python train.py --routed_scale=1.5 --n_kv_head=6 --rope_fraction=1.0 --parallel_block=false --batch_tokens=[65536, 131072, 262144, 524288]
Below are experts of layer 4 (counted from 0) of a mixture-of-experts language model. Rows are named router (the router's row for the expert), gate (a neuron's input weights, with its number), up (a neuron's input weights, with its number) and show model dimensions 128-191. Each number is 500 + 40 x the weight over its row's rms, rounded and kept within 0 to 999. Numbers have three digits each.
After each expert's rows: "mostly gets" lists some tokens that are sent to it at least half of the time. This comes from a sample of Wikipedia text that the model never trained on.

# expert 4
router:549493503476511536470416503506477470447547468517484446499479496495552482559445554518498544498514447492538572506527577471493495526556463491443539442596576497510467515528549527511506501506482501
gate6:463423538570499567469537496448465516482590509487475539487460435509484512566457511527458514451507450517492452508487580490533534536431487545516472505547534514519534472563547497528489431526541535
up6:525482483496507497492507490525505530423515476438552540460570458459485532463527563503490534540524501516489495467437512540444528523485536503513550454473538501512454455541464494394528476500505469
mostly gets: " children", " students", " studies", " people", "ensis", " times"

# expert 19
router:593499508503497469541425531509472451467529488445477453503488493528515491607508558506460520462540437449498562544462536454512489493446469477464474465584520502450459504535537517511503470518488493
gate7:574476496554505517486463496445603462447521540449424517476504495483525483524416424438545514516518462486527507536518474519483507451407455444552467493482540502490436488630542513487490524511430471
up7:552517436555466475423407540495507498468554563488418515503460528486590555513469481448523574510455444476541518492541497532436497501450445463481440519520543475381489485545537466443505593504422499
mostly gets: "2", " (age ", "- Years active: ", "136", "1", "02"

# expert 25
router:527458534499524505504380515470489509441517452531466455444508439434549500535442551557458484478559459482491550583498557453551474530505512476438501500572525488486489530557542538444502474561477467
gate49:480487472589520454519489516455467438461466483467506488478534440521603552477483486498468440536522487459560500579519489459503449497558492507480503552530506531539473478580436450473396490543529451
up49:519509456523514521488519496535570472565544476509520556589479491501464477463515470395475460588451451466482548466506442513501512515587488519473563460433510480494512518465523505485438504554586561
mostly gets: " University", " school", " government", " company", " School", " city"

# expert 1
router:603455520468480514531416527473440529466485456461496525519477498527496473540445525520443522476555535465512580470546508492513462520434526505520510441583504510528480487515560521449533468518461377
gate0:526538473535614529497420473519505515423498568537443451525476463567492526482515487451513578532492497454427560518510477493487572532477504573545568506533491585548492531531435507547420516530540539
up0:480538460517434475476591460480626473547574543487535518432521514456485495526560446519531484487528504473444425509539492483576481517499591392468497486538581487497523457411505439507507536493445467
mostly gets: "iy", "ā", "ai", "aj", "i K", " Ts"

# expert 23
router:531495518458461553562483493467492509471445442542471514530503493519499463585420495492469511489595446470473578533534486514514501485526504548543492503550530517474503523543551548520498453563528455
gate0:542536502529510540445507521498503528535581503480538508499515512455473561595516506440529553532528447513450498483524500497478483488515500559483485497539540511564530478475513542540547523481508574
up0:496460502517435434594507388510522504467521550436462502524519513505554457456487478570478528414482481505475490486460478472440498517452497456451579473506399524480486481458423497468545502468459540
mostly gets: " used", "==See also==", " provide", " accept", " appear", " brought"

# expert 10
router:527462540436526508514452491495464479512501481472475529453523503518585453599457539527496522473574413441467596510502529472546501491518525527485481461611533464447513514562558564510473450489506457
gate0:544436538522508505508473492531496531526485518450475504481428484477465567533491502533512478508530432534522453478504458488458493513474458492450479499557514590491564428573491551463581460476519487
up0:536575524536505550476514537523478461418446541569514484507581387515490471459478455480502471491455472488532497552501522489530468516533472501496497494459561475481504508462492463536546546495495514
mostly gets: " commercial", " medical", " foreign", " private", " professional", " social"

# expert 16
router:536477483508472511527486546476486500440472475516468478501513442517546454591417547496445503495550416452487521525542537500464467526499536475460533452566546452466434438521513541446502482509488422
gate7:464508564499447504482488522564526423515444493464524580476523527497522471477577513459500472463565551509470517473511451473540456504548526543474502495455524493540585499504532573501528475473532528
up7:497539521492479601522486526473514543530528496447467424548533476489551530472457458484483533493508546526441456487476596511485497455522489453527437508515408524485479552510515456453455552558484501
mostly gets: "| ", "- ", " In ", " in ", " =", "In "

# expert 28
router:586509496500506541524438501478481464440545548525471475485509512559521472567504570550434524477568478464441510497549510488554480517501529469548522546522527464486504500523531501527476467543539415
gate0:540512526453586527471460521569496451425543547509425466516565555535471456523554545433464439473507482503482460529538532438539533489514485458537446548501448470528520461501488469504508503468509528
up0:601511536493540491584488448485521491425520556510471448569486494469492513436499473526495451495560583465499473524568503553533520498526488463508534461495501551549470427560439463541480470447467453
mostly gets: "andidate | Votes |", " / (", " % |", "| Total votes", "- • Total: ", "- Time zone: UTC+"

# expert 7
router:565433519484509513439456531508476455459529470495532501497485459520480499571480543472485505484583426450490569506507490452528542528537487493467482498537528504517478476504530574472517511500491458
gate0:578494466519472495528476515454465464496503519512450493469532387526476457464484518581510528546463487484443512519495567512567468465430484589492499498487541436459535413457509543505466491481486430
up0:574469457492488493540533504488450449397511507592557490468506531464455472466527576506515474510503558454493555571525449494464487525442471492507516465468469545420471443495457439454534527512476510
mostly gets: " which", "He", " m (", "\\", ", it", " she"

# expert 27
router:582511490500448515519449507540465482407440477536485505482503492495513522540448518460426530480540459456494590496523536476553489538519496465518481533572509510488488515548515568539545456534493474
gate7:515457517508477540505480516551449511498507545542497481454501439529443410483501498518476535524578551494550434527516541479419549518420506446467512486514578461536495459445619535513555461454455532
up7:469476489466528496418480591508479586518495471527537462515536599531474429491479451522494452437553518449518518415489545508435542483475450455465461485535464400484444509424571538515498479558494527
mostly gets: ")", "==See also==", "\"", "°E", "°W", "|---|---|---|---|"

# expert 29
router:487489528489515503524489528514524460455533477484524462485468559531527555587498513521497517479581453440457560520505528421538453508486541479518522496554550536516444492562505533511513469515487481
gate7:501512463485521475552479463534510519552445416536481526479484505514429492485516501514514461449546470501507496572414545483520540530453517491482427504523514484512571462503505519526485508425505485
up7:464535406525518492540513520487534542478515485547558460490518551510460494480467539543487440493564502493553478613583533480546534531504515495467479494499551475485563488481485508495438496531493506
mostly gets: " I", "- T", "- L", "- G", "| L", "- I"

# expert 9
router:542487513519494496544422465494522474476529495488455505447502533499513536542458548505473522474555429477483521543547521476501472525466506465442510452556491494495490504495482604455485463502500381
gate7:523573482431471504573524455510466565515525470446512442454461522482471499504502513525499469499527524420534455491569518529533512458557560571512547494568451503499465443495565501498527518463463437
up7:362476578491532525561457508537447513496507481538499547528587478487545508476479521531492558516561511489513551525449482440514508464527496455471465545426485485460522515510520583476491541505466533
mostly gets: "\n\n", "===C", "===S", "American", "===M", "==C"

# expert 17
router:553463510439526524521420477481481481429475502519492457469484465517491481553464504514462536460554405394484585531538537527524532528517562509537522424575504489486510543503553558478484459504524474
gate0:508526504549445537539507562509529547506574545489508491485491472505444487529515510517497505544460547500547544515578491572392454558477530503489461589526572480505470502416519535487511520479448467
up0:527535530510483479558518476491473550446520569587556485573465423429480505553437491460522469466413481617432477456469498391471520422487509505517458548534556474532531500472483458531529533503505467
mostly gets: " J.", "=", " Robert", " M.", " A.", " W."

# expert 31
router:558473514478497518482418487477494498535576488521501488466493498509566485512468544548492515522517457454501544536544515486515457458460553571527537498508481508510522564559510551492460483465489461
gate6:476520418457448570471570486498480470558478480466549520439532465458416541479490402488562562486531527496525483576490512546534557502502498504492541571560512440498508416522509443545550555490495460
up6:482476552503515505542490568500497529531548508459403505519436569485528445521501566485454529460462508536477480457513441506454542482562507459511486432485581558490519585448500495553544535588496533
mostly gets: "Population (", " | .", " in)", "% | ", "- • Total: ", "; "

# expert 21
router:555525510494542502514437512512426474420484461515519471535526495519534526586448527547480505473492410430460528518492558501582503517520533508416525486551558491519524538544445521456485494553472498
gate0:520472527460463480521501525562552510536461505558528552451403458538430482437435535549509418456516517419447440500483543499452526581489496527521561499455549552483483500542525500456456533496488486
up0:578483545511468451548396494516499549489445558557506510534472520549482442419416513531509497436503485384477447456512531494502545526476459484482542485487611552538498505484465515464473512543501482
mostly gets: "021", "016", "018", "015", "011", "019"

# expert 20
router:567475549462507535526416491474464497464488502503467420496509463420506494555484539515460496508576438456445545531495555463528482524494542480485503505581479534472429528557512546497503530501530446
gate0:535541475492518489482483540454579512470509501513523463517494527491484534480519459484456568514467457508431497469539460508493544551496499461431483508491539369500525470506410501533469484500428527
up0:403558511533528457486465473588412497434570507506512553495476422535455479483522473528528483524461570486537485512434468507522474481468473563470542445465515488506588516472469522452443491429505513
mostly gets: "Personal information", " at the time", " latter", " name", " The team", " Government"

# expert 5
router:535476569467499550513396503538473460430495480501548540446508479538501487546469577514448512491559440401448572536500480424519485560525554511466516462509501482502507516581538527432477490529463469
gate0:508497543509549509463512529431543430551526519439476495502489462468495573500523512505507530420470531550434594523502524472475526544559539557490526453577532499486465491529533530559432458528489519
up0:520538422452468522487562510513469469499520497482567530508534467537524502498515443584429499537511532455526505513478469528454407504435590474599436501466555559492500561464483467505552447497547493
mostly gets: "- Coordinates: ", "- Website:", "- Website: www.", "- Binomial name", "|  | Conservative", "assy"

# expert 11
router:522474501520475484513503533513509506507489505478475484503515509428527494597460522510525528458564463488454552514527531451524477528534516484455513457536500474465484528565524531532515486523485490
gate7:511517550489530505572464518531482473512438492466511470431524449428488450429493525452517529468575500498476532520488451529482411548504514520503546500519523429543516524516482608464456464464479506
up7:498595543537551555470493488485501500481529469520544497552569533548556523554463466526567471556513466518481476480496563493459569499458478527485453476473485556496489436423527401485564528553487511
mostly gets: "\".", "ing.", "es.", "ers.", "er.", "y."

# expert 0
router:524483486516484549522394555486477505499443488484504506490498524560526508564468507523481523552606437422540556545483540515497458465526500493510517461561520502447480518531520497473554461503466402
gate0:459491481519548457453542427466580568547431454527509511521453504501511437457535520539568519489570540467472545512539548483505478478465514553501514447521520567489417510527558574556539479449542502
up0:495566472444529461439494545513456470561528542498471487502519496531527578485474490439453543493441485569508462503472452464535467539530448504468517507460457498529587458479529500535497540468552527
mostly gets: " Jones", "mann", " Brown", "berg", " Smith", "ner"

# expert 15
router:542491517454485504486509514471449486494469453480524529486486417507557543573449533498473509470590403480509547532488538447529502519502538520532501433572494493501527467545539557491521465459545451
gate7:479526499464449517459452510487478476507485529486490496505470475501516504654428557489482520472499566597488491473479479485466460508504433478526526502537479454563552479561443406549495575483516495
up7:482412567621504461493492525491504479490556563495449472554464519486563505487492564397473552482498517492477578513494525540472478457515453515469493575487468527458478534439478566507587513477553469
mostly gets: " are", "- List of", " into", " were", " most", " more"

# expert 8
router:494509456503508501531464557511546476456464510510519523466475499557517524573450516510485562501520485472476563577507505471505530554455526482564541429529533504509470495511542525536547456508532431
gate0:537505465465536549495485518462483477595470460424441447493500573507500509505502524443516500536542545473444568586548515507458570557472470437535495504484481552546557522527508559416535561494484506
up0:521433587485485466480482523570489457484513482463479522463559479432531530569501534509461496460461466477518537418511484507494519445485472589408524561508570455541493415528505548468508500523543470
mostly gets: " (D", " (B", " (A", " (C", " (\"", " \"S"

# expert 30
router:547477500479526512532422531494426466499519511511466498525488517505541471582460515520474546478588388477448523485522557412555454514497534498473543454573573456458474506533554529486510443526504485
gate7:553524420497492459514522507502425437535489553554474468467524506525563526471519525502517501470557525423497591449548526564493537527567509581548532528533560476447474512438552564500526541479546485
up7:499457437459498519528568513547468489533517431521485562499565521520523480464533474536525439504490491478488531513487474482562531516591523536564523516496527512496516491465534489467520516417498486
mostly gets: "28", "39", "29", "26", " nine", " in the United States"

# expert 14
router:529461527507488523534429542512506516475465506429460513416525479503529491552488498545446509453569451433467573545500537433543470527459553514525569461529579518504491519564520546449529473470471480
gate7:540516497528496496554477483546478459483516514400544546506457539548497482519493475498465509485608466454522564489487483411508475445474567492559465546498471515459486592478457495528472502475464463
up7:472486489524435482458545518505490436474525441540448458537470478504460574493536447452503460524495543551481472520504467541506524476573391515469441534499477487519457499522511568510515568505472518
mostly gets: "\n", " Star Trek", "chel", "omm", "- Mary", "aks"

# expert 18
router:554459558481490518525435522537463472482469457508500525460507483525502482550456551525460510494582438427446532496486485456558510523476507499500534430556506490492461516528521516433508467525485436
gate0:491488529510554455458480460453471511565508579557472491486508504566488506538524569457496531580529489468512543521538474504414438510522564521545487466523602526471500522527518513454448476588476509
up0:511536535521506588443533462468484429571465503495449464552517512436485476494475613445527391451589531472496444489463479512523566496536570613504507505461554499487528504483533454485517513478486462
mostly gets: " \\mathbf{", "ophyll", "mathbf{", "opl", "chel", "omm"

# expert 13
router:518482559470480526535491551468460464415500463459524513472477470492552544557477584490537542509565449501460517532449524510539488557452504505486482477575496516489451461615515487537526471474525404
gate0:559556508468460445514573466452504547355422526475480533442550459393462469507486489544492537567511460538472503479424544483533438465510577506452497493482515536484471491454503605474575513451457510
up0:474522463526445412500529509506495469537436480481509572431565494513476485531479508466524519540480433469448510563488498503477425535510518440462528562540516562457510505483456544488524525461558577
mostly gets: "-c", " sp", "-m", "- R", "- C", " sc"

# expert 2
router:520481545472528499514454492504546495507495487487471498477488434496511489560485561531474568554621403488448551552485496504550458452478497497484497460565528487463449569559528519523523456540493412
gate0:510480497500457491479430494459477519450505455501468462479441528510496475495401573499528566439506516490544522504563537569419484516554552499500447503556515473536532463480465537495464467537510530
up0:476486487450565435476536553550498470466601470459495553502452525471503456549430542485514523518513461511607520513454538540467480531493478473498566495533598496540557504548463547488490485480541536
mostly gets: " post", " cross", " mark", " caus", " shoot", " observ"

# expert 6
router:528525497505499559497463522472476497459536477512506504473522466490545500576443534542457562486560394482478540526499537464546525521483581476467533476604559529461451528517557523495514482446478483
gate7:501420567491512514567449344432479472583513466460459494486463642541467462525542444501484546497483481478511422485520444509533506474555502584599493469483527508541507488493561539491478507483490508
up7:433482565534474523488502435463532562485564503412491549496515497535462422577504479438462488507466479535554458433594481443529474479504498495485526461492599511549503501505544507452432504510474495
mostly gets: "°", "′", "°N ", " / (", " ft ", " | −"